config = dict(
    num_hidden_layers=13,
    hidden_size=320,
    n_experts=96,
    experts_per_token=8,
    d_expert=32,
    d_shared_expert=0,
    hidden_act='swiglu',
    moe_layers=[0, 1, 2, 3, 4, 5, 6, 7, 8, 9, 10, 11, 12],
    router_score='sigmoid',
    normalize_top_k=True,
    routed_scale=1.0,
    balance_loss=0.000481,
    balance_bias=True,
    init_std_router=0.0231,
    lr_router=0.000393,
    num_attention_heads=5,
    num_key_value_heads=5,
    head_dim=64,
    vocab_size=32000,
    norm='rmsnorm',
    norm_place='pre',
    norm_eps=1e-06,
    positions='rope',
    rope_theta=10000.0,
    rope_fraction=1.0,
    qk_norm=False,
    attn_scale=0.125,
    tie_word_embeddings=False,
    parallel_block=False,
    init='uniform',
    init_std_qkv=0.0406,
    init_std_o=0.00797,
    init_std_up=0.0406,
    init_std_down=0.00494,
    optimizer='soap_variant',
    learning_rate=0.00284,
    beta1=0.95,
    beta2=0.99,
    weight_decay=0.082,
    lr_head=0.00598,
    max_grad_norm=2.0,
    warmup_steps=200,
    schedule='wsd',
    decay_fraction=0.753,
    decay_shape='pow',
    final_lr_fraction=0.0,
    batch_tokens=32768,
    max_seq_len=256,
    doc_mask=False,
    train_tokens=268500000,
    max_steps=8194,
    dataset='wikipedia_en',
)
Below are experts of layer 9 (counted from 0) of a mixture-of-experts language model. Rows are named router (the router's row for the expert) and show model dimensions 0-159. Each number is 500 + 25 x the weight over its row's rms, rounded and kept within 0 to 999. Numbers have three digits each.
After each expert's rows: a language model's description of what the expert responds to; "gets" lists some tokens that make up at least twice as much of what it gets as of all text. This comes from a sample of Wikipedia text that the model never trained on. Tokens count by the router's weight.

# expert 5
router:515493501499515507485481555496548507513467483517510507548495499534500533515512516520507510585514499550440518466497504444494524489481483505433456500521529460493439493455503493486506518543481499486537494435522480468525506480483521531463537481514534500535471511510500490569438497492576498467525473499506487508516511516479499500493554519511494513508508466504462530518462508493512513491486501453486513481521487516509522493497493490498531541504525488526510478481477516536487503523522495
Group and place nouns. Nouns for groups, places and bodies of people, often plural or after "the", such as team, family, States, Ottomans, players.
gets: "s", ")", " States", " team", " people", " club"

# expert 45
router:469485507515481498447491524516532512505494524501487494484497475506490516508513528547487513520501490519481512440450511476528495536522505492454506489527486485469448469466574531519517509522492506455519500508531539468514504508511549533473542454462490497526441486525522477530461529481536516474522495526473508531511546479462494478531493512506483522480516501491490451477507503500509520467492497465482511470505488495540509513495519500503490501542540507495533501436523514516525530505480499
Years and appointments. Years, ordinals and career verbs in biographies and office infoboxes, such as 2014, third, appointed, and list dashes.
gets: "-", "|", "th", " first", " as", " was"

# expert 33
router:495543528518505473499453521491526521497498486481460540500535512501479545526513502497492540520477510528462513482477494473513485495476523512496482505476533491532469477453494544481468521553501492516506438486482545444501481488527525514498496488527512500543453520527538549486493511531501503479489493515515495476497518497511500465512495516512494499467501497508496460492486501483490484506510524476521527472486510554555483493516487524493519531494493508471518498463518531537534537470530508
Affixes and apostrophes. Possessive apostrophes, hyphens, opening brackets and prefixes starting a word, such as 's, un, pre, sub.
gets: "'", "-", " ", "/", " (", " \""

# expert 14
router:495482493507487525488505513513528526479476516485511496537476511507494531489515505485512520519502521513501472507453519463523547515483504515447522539483489469503484504473552544522472504509498501479526496512522494481496492486502510546507473501516522415494508535508549546574470516490560508498520461514492506489540509442540516485519523434496466504489553489485530457460469517475478535521446566488469549468509481499522553510489552477519544519482513496486495531477509542477519522482535521
Biographical clause connectors. Commas between place names (Philadelphia, PA) and verbs like was, had, born, died in biographical prose.
gets: ",", " was", " is", " a", " were", " He"

# expert 61
router:496505503480491509453472515526538555511463508449471544502462480498481522544507478459451478514535471494479528481500466513469494511559452529511506498530524520482527470447549518514480507520505481484486487502511523509483497487506507519463493502548480445538465487511487524494464536529539479480507514511480497514511486471546508503502496549513517498539519486526492519500499520524507516495511500472453461495515470517499519542485495514499494509537529476480484514491507557532553516482515513
Line breaks, abbreviation dots. Line breaks ending list or table rows and abbreviation periods like Pt., L.A., n., plus math markup tokens like mathbf.
gets: "\n", ".", " to", "'", " de", "f"

# expert 26
router:475493492505498472446467498488539488526499496487502497525478483498491523526497515512503516514520533533489520449485505489537484468529472533498471497529492519506511463479536559502493499510487518479481466452511518461502501509532523515509539507511501456475464503489569512553488495519499511482520497531473505469517494492501489470501512481519525498502519509523536495465476495509512494476460552475440491483489548547564525530519474532500511475501486498458513479480503552499497543519503482
Conjunctions and list dashes. Words like and, &, or joining names or items, and dashes starting field lines in infobox lists (District:, Region:).
gets: " and", "-", "|", "\n", " of", " or"

# expert 44
router:493494468496494483440475558495531508517473461522468540495475460555489536546502544497459502524506531531500472465498518474481454538493526502426497473516472458510509483463503513501475527516519493477488466440525507511509451497512505525494552498521521512483460488498488551507500533518512497499485475571500495501483546475482525496480494540483502462514553526481481498510480483500483517508494483492479502479504558517500469472484477461504505502559506487470503532435503504524512509506488527
Sentence and section ends. Line breaks and final periods ending paragraphs before == headings ==, plus heading markers and table divider rows.
gets: "\n", ".", "==", " ==", "===", ")."

# expert 51
router:527498514530507498481468506486530534518478474494455526476506457502462550482511545507454536499476467511458494450491509525511526526515481475453507491518503482489495470469520521484429482536483500465492455513530494485533481510520525506497536459536554481491498496525534512512432513496478503476485504509461512505526489479508493490505495468508464459474513478514537509514481502469486488491478523500472508465511520536516486518478456501463521509559513505514513497488511479520522516541518539
Small numbers. Standalone small numbers after a pipe, bracket or space in tables, lists and measurements, such as 9, 10, 14, per.
gets: " 2", " 4", " 3", " 5", " 1", " 6"

# expert 49
router:520486482505481502475484525464517539537456481507487486521458481507492533509511567488471538520518489498458482464461486475476511513519486565532496481496459493474496488463530477534487520515469478486499487494488497493514460519534502523503525507532504500497498482504501498523500536489508467415517476511465506502483523492528483478526529465497488492496497499502504544509464491509491531527476524458425480467527494533513492504484472498496489491480492518443520483493502537487501506476482499
Prepositions. Prepositions heading phrases, especially of after one, in, during, among, after, and sentence-initial In or During.
gets: " of", " in", " for", " with", " by", " from"

# expert 3
router:453476505516529487464502501526518500486535507496511539522526498505476532535516520509470518522521503518448528444514481511559519538507517515469477466511510498492507481459530537504493458514504514474470488482474491482541502503475574550466487485492530459527510515507498494534453530509559517519537489520501522502559545473454511476477500534514499494503504490497526461499478495508508499497457507454460497477509466498514525541514472521491498510488523518478489501511506568513502492524527507
Pronouns and connectives. Subject and object pronouns, conjunctions and adverbs in biographical prose, often after a comma, such as he, they, also, but.
gets: " and", " he", " it", " to", " also", " He"

# expert 48
router:481507544527477528483427525526496553490501481511482521482511504523471551524521554474488516523473490541505515468438544505501491524509450500450504482537516503470483478479481539503483503536518502466493532532517489468499474519534536493502510509452542477479490528511537457523488514521543454471530475506476505511479490495531481492505517476484509482474532499537522477479506482491534477513451524438488507509511506530482530529479505476502514515511515473504512547502497560510490525504508505
Determiners before nouns. Articles and possessive determiners opening noun phrases, such as the, The, a, his, their, this, often after prepositions or commas.
gets: " the", " The", " a", "The", " his", "s"

# expert 1
router:481488501567449512487484535485514507502465473504520510523471502496521518546525524518493484518497511536472470457457513440515490478531481500477495475589486462493499524461500554521471485527491501425490508511497508478499494496473501525493531513493523493521501533526534470554455541487513503513545520521472514499506525456492489482487522483503516507463485504538475502473487523526513486512511502445474530480514541485495491530478463496501496516545517508503543492492499515520508524461541503
Descriptive modifiers, participles. Adjectives, determiners and past participles in descriptive noun phrases, e.g. several, various, known, named, called, popularized, often before by or as.
gets: " the", " of", " as", "ed", " two", " other"

# expert 21
router:491479517547493514506476511521512531528498458506501508510510534550494539501533533529490532513515471507518529468494499494502499520503466534470479543517499467532484520420489548512489513527534474485475493489490511507517476518511549503495529500462542485497470530535504483529498501494536464506506456501500494459489497465512497498505527471478515521522514511532508486446505518500572472522462486469457541486510512544490487500502516481475557513533498476527491532507522523488490503521499522
Directions and "the". Compass words and the first word of place names after the, of or to, such as south, North, United, the.
gets: " the", " United", " of", " The", " South", " North"

# expert 55
router:458477491533484533461502499465532531484519490488499499536478500489507526515554548517497508524484538505479513448478521455507533540492474524482512504493491502495467483512537529533467539510520517484549465532512551492522492475507536519484503502495525455539503501488510496533486544470513505503512453534470516502528560495530529470518529473507480486483550545510523487490479514497506534486465517499438494470521520466521518515506519498455529512491524529453536486472530519500533520498476521
Biographical list details. Birth-year digits and separators in biographical lists and intros, e.g. (1861–1899), born, was appointed, politician, commas after names.
gets: ",", " as", " was", " (", " =", " a"

# expert 62
router:491515517551502514487457494489529527526480499468509521540469451497446511525489554524454493504512508513485492433489474494493522492529502556462475516494539492526489503452527542503489531520543471501498436500488499503506478535494537522497494521469541434535508536545560537552504506494499501502528493495488475451481521479532528480465552483513477464488509472513496474467466519517527471525450495450461475461484534522543509528502513456495486483544510485507501527509524520505506500533520516
Location and route words. Prepositions and location words in geography and road descriptions, such as located, from, at, near, east, Coordinates.
gets: ":", " of", " to", " is", " from", " at"

# expert 56
router:472477541509517472485475512477529524513456504503484532474498479500468514502499510486497489495461507528504535449481506458503502484543465484474508498505517482506515489476472525481482496528508490472481468514504479490527458499478490497494515518538542500489500514548542512569508480488503510493521492562472446488538548490510510499486512513503480507494530488513470523458489543477518492512497527468452548455502515549518500552485500495524498512549518525477496543475553510487487557491511507
Technical spec fields. Colons and separators after spec labels in vehicle, ship, spacecraft and radio infoboxes (Transmission:, Frequency:), and military or engineering terms.
gets: ".", " and", "-", " a", ":", " to"

# expert 7
router:500461506509491499470496540514533509500510464488537462482490487486482508504531546515465489519508529520528502483507465500488491517487493535476486512544487470476487508489486561501514475504503486467447439549527469466505480482512474528480520496466546474526527551492518498530492506475518511454537460479519518482518509448501475490522547524521507495478508533516501466475479534462505444494480484435467542453488496517521519490492503471463503521538561513490528491461518532501501506474495509
Function words, conjunctions. Clause-linking function words and copulas mid-sentence, especially as, if, because, that, was, are, being, often after a comma.
gets: " as", " was", " is", " were", " are", " that"

# expert 58
router:520522527503483493471475484481551491545474496497492493473490495523489519538527533504476517499505486539490512467448487475479489566519556496500487504513484514522498479465538509515479504519485469437493493526497482481505455461491520508487527438522500478492488513510541554474462531526540518492529443511470539488497493492506512493522528500523487503476499519533528465507481506475519503547440517436425479476494524522503500536481488506505495506547515483542495507496490489502484495492504508
Numbers in tables. Numbers in table cells and statistics after a pipe, such as 2, 13, 2.0, plus percent signs, dashes and times like 6:58.
gets: " ", " 1", " 2", " 3", " 0", " 4"

# expert 28
router:479503549504474511443468506506541540525515459519498509493470495521487520528521502513499484569506497518484511500455449484495502511519486522488524504493507481490488470474549464534459476511485482487489504481493517507498484509563543499485501480501492458500463509536505492516428485472533504504498502520465514504496528469490525471484515471463503473520530534519484459510451468460552493537493507500475500434532520490495498509507524504504526478468524475488525518474469502504510529486493559
Foreign name endings. Word-final or inner pieces of non-English names, often Spanish, Greek, Slavic or Turkish, such as s in Koutsoukos, re in Gutierrez, os.
gets: "s", "y", "'", "al", "e", "an"

# expert 52
router:506498521563485499447475533507511515504525504509512541484477482527488527512533534484500518526456513498451461461461525488492496491492483485483480504502495488480482472430503513474460497524510488479500475468520492513516509543517498521514528504513495486527503527517507530575473494524543529480526485521470525464513471473514490494537483480485496526504533507502491465510492544527527508524517494487457491489522497505492518535471508457500499506495536517489541490469521518504520508488574568
List-introducing punctuation. Commas, colons and dashes introducing lists or values, plus words like including, called, named, as in may refer to: and Kingdom:.
gets: ",", ":", ".", " as", " by", " of"

# expert 0
router:473472527537499505458509499526556539511496465492476534500467490485473538507535496497475539526514486549503535508496508477470511532517513497461497492517522506530467479459534506533499444537485507439489527537506520503502497505512522513483492494485530478512455503526494569520441515545535485499515453473460533521550491454457504488520520527530515482503510520539529473508499520476502464549468492494445480502518495515503523508489512503514474498500504481528459524491489539514482475532539500
Sports table scores. Numbers, scores and word pieces inside pipe-separated sports and statistics tables, such as 2–1, 0, (3), and club-name fragments.
gets: " 0", " ", ")", " 1", " —", " 2"

# expert 18
router:473452528543516532486486521489509531542482472493495515488495464508488544500492491487460499529481477528500464463476497428499493502533529551492473491507493515482513489493511519474502504524518517515490478462476508529502518496483519535507519465462527445462489525497488535572440548507515487473534522489496507478461503483531509508535519501531487482452491517498507520521481475492504513498482496475414509483485481524492487552500480511497510520539488499458537510524518492507510551502497508
Main verbs after subjects. Finite verbs and -ing forms right after a subject or auxiliary, such as took, uses, report, and prepositions like of, to, with.
gets: " of", " to", " with", " for", "ing", " in"

# expert 47
router:517470529553516466498495537482551531494516489477531538493538498452492527523485505478503477506509521515463498435470494503491465520478515533540519497483487502482501507466516514481482515528466519508516466494488520470543457498532530519517508503532536502525476509514525476512474530503512508487503469524499477475479515476527523449521545456497526475471552531510454482495484502499514507468496551480495490503553516546531516533514491537498495503541501502525505539516516498527509512482533488
Brackets and line starts. Opening parentheses after titles, line breaks before list items or headings, hyphens and prefixes like re, un, non.
gets: " (", "\n", "-", " \"", " re", "==="

# expert 15
router:461486492508503515500478519483552510502485478484489552500501456549451518503529540511479537520473505547482536447467470510550541518520483505488474464526473426507530491475516481516505516521506548455472463520487523467538469502503497532484516475510507497521529491547528529498514496459506507475540461517520506533503517480490516458496509483472499489515559513500474529470466520505511495524504520465405496480513472491524530503498481480521478516508519545458490528504527517497529559527504467
Table and infobox punctuation. Table pipes, infobox colons, coordinate letters and units in structured data, such as |, :, N, ft, ISBN.
gets: " |", ":", ";", " a", "N", "W"

# expert 40
router:488496481494504490478500518508529525453528510506481526507500460501456505517503525494441475486479493501473483486492501485515500521495449542515494478471519500538502477474524533470467488499501518493481486519493502437528503504470525507486511469497505465492518527506512533508482480523568510480566490507527546502547468465534494483494536497512514508476499528552486459478494492492492508475464523472476475482498512537543537508467518504489487504513541503500483490487521531517492528496518512
Modals and negation. Modal verbs, not, to and and before a verb, plus adverbs like also, still, such as can, would, cannot, must.
gets: " ", " to", " and", " not", " can", " would"

# expert 39
router:509530528512519490457482498489552490498468478502501487532466506503493508514518554514451503495473498535502459459511491491469518548483507520462456564498497519543493487463514526503495525518499518470489513505556480501501478485533515538474489480512501448533519499546512534488471520481517490489519452536457553503509491512487500473462552467520536475478535512506525473493515512477515517509489508488457500450513520525501493512480480528487470521555478487491519552512524512527513525508502506
Census and stats tables. Numbers, percentages and pipes in census text and sports statistics tables, such as 0, %, population, There.
gets: " |", " 0", " 1", " 2", " 3", " 5"

# expert 35
router:456542502532495468493464509481518540493473432508476511523467471498471523513514500532483490552481506526466511474464530476495476495485504518541511492517486483528482489502476499484492468516474516516483443507481531489539469472533530545505500475508523446486444528485555534481447495514531477497517483525530482476548508474452474473505491477493488481497490512515493473494499471478514499482450515472499500489491505500502508536518483482441508490499504474520501516474485511536516531485525521
Transliteration and spacing fragments. Stray spaces, apostrophes and non-Latin byte pieces, plus syllables of romanized Chinese, Japanese or Arabic names, such as Yan'an, Shu, Ka.
gets: " ", "-", "'", "a", " A", " Al"

# expert 4
router:510481501551460503503485529533542510482516485487473529514500490551472553497554507523499553512495511547465515459475528441519520520505496520501502505475501481498461491495508527448501481493527495515504493493461520478531432522550530560499479443504501488491516483518505540483461505483516506481508496560491530545525503481512530458512480498537494487492510501535489476470465477454515507486428524458471521475493493503493537501480506492476532504529519485485553478485504515499548528478503530
Personal name starts. First piece of a personal name, usually a capital letter or short syllable after a first name or comma, such as D, Al, Sir.
gets: " ", " A", " D", " S", "S", " B"

# expert 30
router:500515530501528483500484516498542515529486483473472533486515488551508507524475484494475549498508535538479479508471501468524478537496507511457481510522495513488532490502542529527504496512489495475510494462495523474499478485480537545492547472499494460531420533525495512547478534512509493490506496507477504508509509525513522464543485510535513499511493512513534497501516535460515488542456494468444493484495508510516495494443464521518522511551528481535501527450524488536522496486530519
Sports table structure. Line breaks, pipes and headings in football squads and results tables, with position codes FW, MF, DF and scores like 1–1.
gets: "\n", " 1", " 0", " 2", "===", " 3"

# expert 22
router:516476517560491524453468544485524530489504517499492524536471454540514519499546518483487550546476517485446511451487533486482499539475474532445539495474490489498515471478530479511488508511492512476535481501514540503529467489493522544505509526514515495579446510525509514526481509510489499479488460526515524507515528496474551459506524483515496497505555509491530453517463483513510525498476474492486484504532514468496499526497493502436532520518507500476508501487493530522508488499516538
Section and sentence ends. Sentence-final periods, line breaks and closing == or === of headings in biographies, such as Early life ==, See also==.
gets: ".", "\n", "==", ",", " ==", ")."

# expert 31
router:495467484544495477396496500517507487511509513491524554514497496543454534513498542517461508549505478474498466453511524506513500518523510494448486486515513489455512508484486511479477512554498504519441487473488511495512494485516511511490519503546489500507512518518497548520496523507552478504502470547505494457513493510527493515484525504531510491472541478489534491509494513505507543522526538490441544486521492511502529525503508466482517496515533515431496515474488529507541530483531522
Clause-ending punctuation. Periods, commas, closing parentheses or quotes ending clauses, plus concessive linkers but, although, though.
gets: ".", ",", " and", ").", ";", " but"

# expert 17
router:480467506535475487475489497492545528529496511479485517494494501490455504533493556480511515539500521537480509480495465439485490481489474492469495483484501485457484471457479559504451498515526481479514485455519509481500501513484515494506549488525540481521475451521522504544512499489522505492463478515494514516537480480519523489464538504470522518486532473485477472485472494496532500520509506444457501451491482504495483534509533506498492533486527537483500496488536521515528548496514486
Table and list separators. Pipes and semicolons separating cells or fields in tables, plus country and state names inside sports tables, such as |, ;, Canada.
gets: " |", ";", ":", " and", " States", ");"

# expert 12
router:473542552524504487501482532517554548500514510471480474477487477471488538555514537514484524524475527544495506489462466499513487524502506528471461532531502498510456488458527537546455540519508494491494512520507510472507487501470527528460476505511498419515457483494552550538484521464508478513501501541482533514481506505491531476524531525486519480493534485516512506485465523476511462510467514483485520500502492522530552487494492462501478506515523459536493514455510525529529524515514506
Institution name words. Words inside names of schools, counties, political parties and offices, such as High School, Democratic Party, County, plus many line breaks and possessive s.
gets: "\n", "s", "'", " County", " State", " City"

# expert 43
router:516484493492528535476438519492553499517490480521459531505482480547445518500505528464451506533505485522492486474457491458494517512494481513466472466561513486497517513438516481490502522519496494488473479498510477486511501503504525555496531498491478462511502479554546550492509517496516500476508460528515519511530519466483522480526513495468458492493529488507524521456499494513522524573499494475461524483517472509521509518508532487502510532523545497474481539506548524541519532508529489
Table cell separators. Pipe separators between numeric cells in sports and statistics tables, plus number-related words like aged, ft, approximately, estimated.
gets: " |", ":", ";", " /", "---|---|---|---|", " ft"

# expert 16
router:506502530536507506460491520517521520511489499501510541515478498492464518514523535492479491546446488510492502496514511500512492527507527528512503494524519481520471533478489535484480511532484520533491501494467505487533465515513536533480525472492483502480461520485526496489492493477544509474510507495539503463497520524509475474487545486498445493482476487520486476505493493467482479488470472437482472448505508532516513566479491500472477470527526530495488523498495507507529496500471529
Line-start spaces, quotes. Indentation spaces at the start of nested list lines, plus opening quotes, brackets, LaTeX braces and scattered words like can, this, non.
gets: " ", " \"", " (", "\n", "'", "ing"

# expert 59
router:481515514523495531443500508502510560524526512499488540520487506517493527496525571525454519526514495507509502453484457484494480537561523523487485493513475500480492494508519476467493468525543479488466507480479492518507497519486524523508487446487536472490514526491508519556441526473508490454516479475494513489510499531504525443481507485501475469538482504498501452531473517517515514509448476467468490468501498512505481497507495501466543501514568522439440490468486494506510517471515518
Clause connectives and content words. Subordinating conjunctions, sentence-final periods and abstract verbs or nouns in narrative prose, such as when, because, However, worried, sure.
gets: ".", " that", ",", "ing", " but", " when"

# expert 34
router:475502510506497509460494538469511540487492500480452500484498524521502522480515521505471500509473503500485499494481513490519501525502477596522498467483507529504474487479506466498501502525496494479471509521479488506507463531515510494478534479530507501478497540533521516552505547485512471423561461520440500512503514437504491471512507516518478490488508513511507530514473490497500507514503510477420521474532505506508487496477509493501511515490513516435528514479505522514486498480511516
Prepositions before objects. Prepositions introducing a noun phrase, mostly of, in, for, by, on, after, under, as in spun by hand, notable for.
gets: " of", " in", " for", " to", " by", " on"

# expert 32
router:467532549562508505477470534512520533497509470516479517485520518531447538527499511496471491525451510526499483519481544493494525541554482538439511490527482484479477476495483514483498508539474507466489506510504513472517512512522540515500491462509534485499518526507479479536492501485555460489556474537455482517509522501528499481499541495479523483491508480506521495498459461507545467526459512494496506491508514544505517486443510486494522496554506520509461554482494505520498544476497507
Determiners before nouns. Articles and possessives such as the, a, his, their, plus adjectives like small or large, before nouns in narrative prose.
gets: " the", " a", " The", " his", " an", "The"

# expert 11
router:437499527522501530463479521489508532493486503523468568468549488525474516535490552469494506516492503538494522498452533466475526481488457515507513487495493451482488480476498541516484495518494517457496504530523554476496494492536522489488487485523498482496493500496553501548503506498518501489527469523447497544513491495508524447536512500467510453484567501501507515436479491455477499525499530446453535499514493518504530536511536485463497508522552505477524477443509555491520529517522503
Determiners and possessives. Articles and possessive determiners opening a noun phrase, mostly after a preposition or verb, such as the, his, their, its.
gets: " the", " a", " The", " to", " his", "The"

# expert 20
router:490479501519495514479482516526527515502480524488508497530537483547490520518505552474487510534464546518500491464506485481516506506483489481460472461524489510453505479511537482491479506497469523494521484475530493484495514501487509520494512501527530469473456515513521522561497506498513460495538476530482528508517514493509492455474506486509481505496541494516502463489461520492552516501451499463395487464509507516506528545509536449444515517497520487464533501474503512508520500513475486
Closing parentheses, table cells. Closing parentheses after numbers or durations, pipes ending table cells, and role words like vocals in personnel and track listings.
gets: " |", ")", ",", ";", "\"", " –"

# expert 2
router:497512574513503467469474515482555503506504484459446524464523523510497545489515503491497519508473522545468502451529467467521515509513499524496450470547482490464503498473511534511492510489494476485494468506516486475511476485505503533520502512526541465508455549517533523529488504513509516482541516509495506491481510503532520442481495482495503472480520513510497459507504504511527481474471510461441484512527451522535531520469483488518488542548506502505468509467524516523524478498534517
Line breaks in lists. Line breaks between list entries and table rows, especially in species lists, track listings and results tables.
gets: "\n", " \"", "==", "=", "-", "==="

# expert 24
router:482476475531486522491458530502528543530508494504490533544483493494478527533476519521489474544496497560496517486468494487500526476504449513466492509532482511513490509470476500524456530533488485480504479473483503518490478491516551521492530523481547469511480462532511513541454488505554490504550474521456491498497511454483481466509535540480521476485546509525499532478484497483491463508483498457447541484518529525481543513536524473517459512490498460538483552497511517512516528518508537
Place and organization nouns. Proper-noun heads of places and bodies after of, the, in or at, such as City, railway, Army, California, Avenue.
gets: " the", " County", " The", " University", " States", " City"

# expert 6
router:524474482557510492460471509493522502504498521488505530528490490492465508487531554484499511588504487489483481497475505491522526518515513516464522502495482503469475518498506517474471496523500513541480514480480466482524472503508505558527500528496502504508502543520524507585459519504557497479500452500467540468512525500527496466501507440506467508471611484487538493534463518482524552511508518489503500485520503501509553514499528475497525507469531506467545525495487551516515494481531516
Commas and clause punctuation. Commas, mostly after years, dates and quoted titles, plus closing quote-commas and other clause breaks such as semicolons, dashes and ellipses.
gets: ",", "),", " he", " He", "\"", "\","